{
  "n_layer": 9,
  "d_model": 256,
  "n_experts": 32,
  "experts_per_token": 2,
  "d_expert": 176,
  "d_shared_expert": 0,
  "activation": "squared_relu",
  "moe_layers": [2, 3, 4, 5, 6, 7, 8],
  "router_score": "sigmoid",
  "normalize_top_k": true,
  "routed_scale": 1.0,
  "balance_loss": 0.000648,
  "balance_bias": true,
  "router_noise": 0.1,
  "router_bias": true,
  "n_groups": 8,
  "groups_per_token": 2,
  "init_std_router": 0.00792,
  "lr_router": 0.00126,
  "vocab_size": 27622,
  "norm": "rmsnorm",
  "norm_eps": 1e-06,
  "tie_embeddings": true,
  "optimizer": "adamw",
  "lr": 0.00173,
  "beta1": 0.95,
  "beta2": 0.98,
  "batch_tokens": [16384, 32768],
  "seq_len": 1024,
  "train_tokens": 246300000,
  "steps": 10644,
  "dataset": "wikipedia_en"
}
Below are experts of layer 5 (counted from 0) of a mixture-of-experts language model. Rows are named router (the router's row for the expert) and show model dimensions 192-255. Each number is 500 + 25 x the weight over its row's rms, rounded and kept within 0 to 999. Numbers have three digits each.
After each expert's rows: a language model's description of what the expert responds to. This comes from a sample of Wikipedia text that the model never trained on.

# expert 24
router:499500515460510467547465516480507520546534516475520508486530542514473526495491526487499499463528468473506483492498526519462537531469510500506537499502499541475484476491494481488520485499500504
It responds to: First pieces of transliterated Arabic or foreign names and taxon abbreviations, plus raw non-Latin byte tokens, such as Al, El, T. erythro.

# expert 22
router:502472478470494506516475536539484510585497521477521491485481528493523510512458504470554503477478488522557484555506502481507501517489508509486489468501506506507532498457530480501470488492510511
It responds to: Closing syllables of foreign personal, place and song names, such as -ić, -ova, -ley, -berg, -ia, -ini.

# expert 7
router:526458503452463511521460544507533486533499544490496509519498537491509525471491509492477524490510470486497519555495489492482510520518482478484533443523508507493481488496522494484488499531508503
It responds to: Commas, "and", "but", "or", closing parentheses and semicolons that join clauses or list items in running text.

# expert 18
router:523463487492498479474485537470490505434537498491508545524539557498514526505492497495523506464505514548511477529520468478469527502479528525483508453525515547468505490476499478484457493512505537
It responds to: Prepositions following a noun or verb inside a sentence, such as of, by, in, with, from, against, during.

# expert 5
router:502475519463485475502487521478491494571504492476529499509505538541519515502505465499506509517498522518505493512518496492479525499476529537487561465507492501485478459486523506489496481512489497
It responds to: First word piece of rare names and words cut into pieces, like Dis(gusting), Kad(una), Map(les), wa(ive), re, sp.

# expert 30
router:512483501498530504503485504529490529509532540461495484484512546481502474490457502482513483503518484485518501518526480488477534520458524503492507539541534510519471499456496511498481506517538539
It responds to: Line breaks and sentence-ending punctuation before new lines or headings, table row ends, plus to and opening quote marks.

# expert 19
router:504464474467456477568465502528471524508503521500520493474483538506481477510521518498545531479505465508494521517525513505477505537478521488502497477493517483475483476527513504513524502522553457
It responds to: Linking verbs and "as" or "a" before a predicate or role, such as was, is, became, served as, described as.

# expert 17
router:482504503474503504520503518488516507506517482467502509499499554481482514506507518480519505506511476505528507494511504510477508485494502493524540470498490532458466470521481469498515475526504506
It responds to: Commas after introductory words or places, and middle pieces of names and teams, e.g. Red Star, della, John, v.

# expert 3
router:517477480474516454499497545477534513552535501457505483496517526506499512511440489474555512480532479478502500531541514482468522505459501501513540476511481548460503485488485514500533469531511493
It responds to: The closing word of a proper name or title, often in tables or infoboxes, such as Summit, Clayton, Ping, Vickers, Chevrolet.

# expert 25
router:486486495458502505473511505467519497570512501455508471522513511498503543486502482484508479497494493516488484546529464477486535505509506483461519485513520539470491451466486462488447468523524520
It responds to: Plural and derivational endings such as -s, -ations, -ings, -ism, plus abstract nouns like music, education, system.

# expert 12
router:517505476469511500541489440499461520553488504491513511467521584507522523502532471495504519494510506544516493531493496502428564502491540513485510464471496510475493486485506472464509489521489509
It responds to: A single capital letter or short capital piece that opens a foreign surname or name, such as V in Václav, K, Ch, Z.

# expert 0
router:542459492477517474506488535513476501557519516495494474486524550554519490486512487527513490473508506499489441522488423519534501512480479493469508440524472532508489476506474503469491490501532547
It responds to: Short lowercase letter-pair pieces inside rare or foreign names and words, such as ur, ag, og, as in Ti-om-kin or Ob-ol-ensky.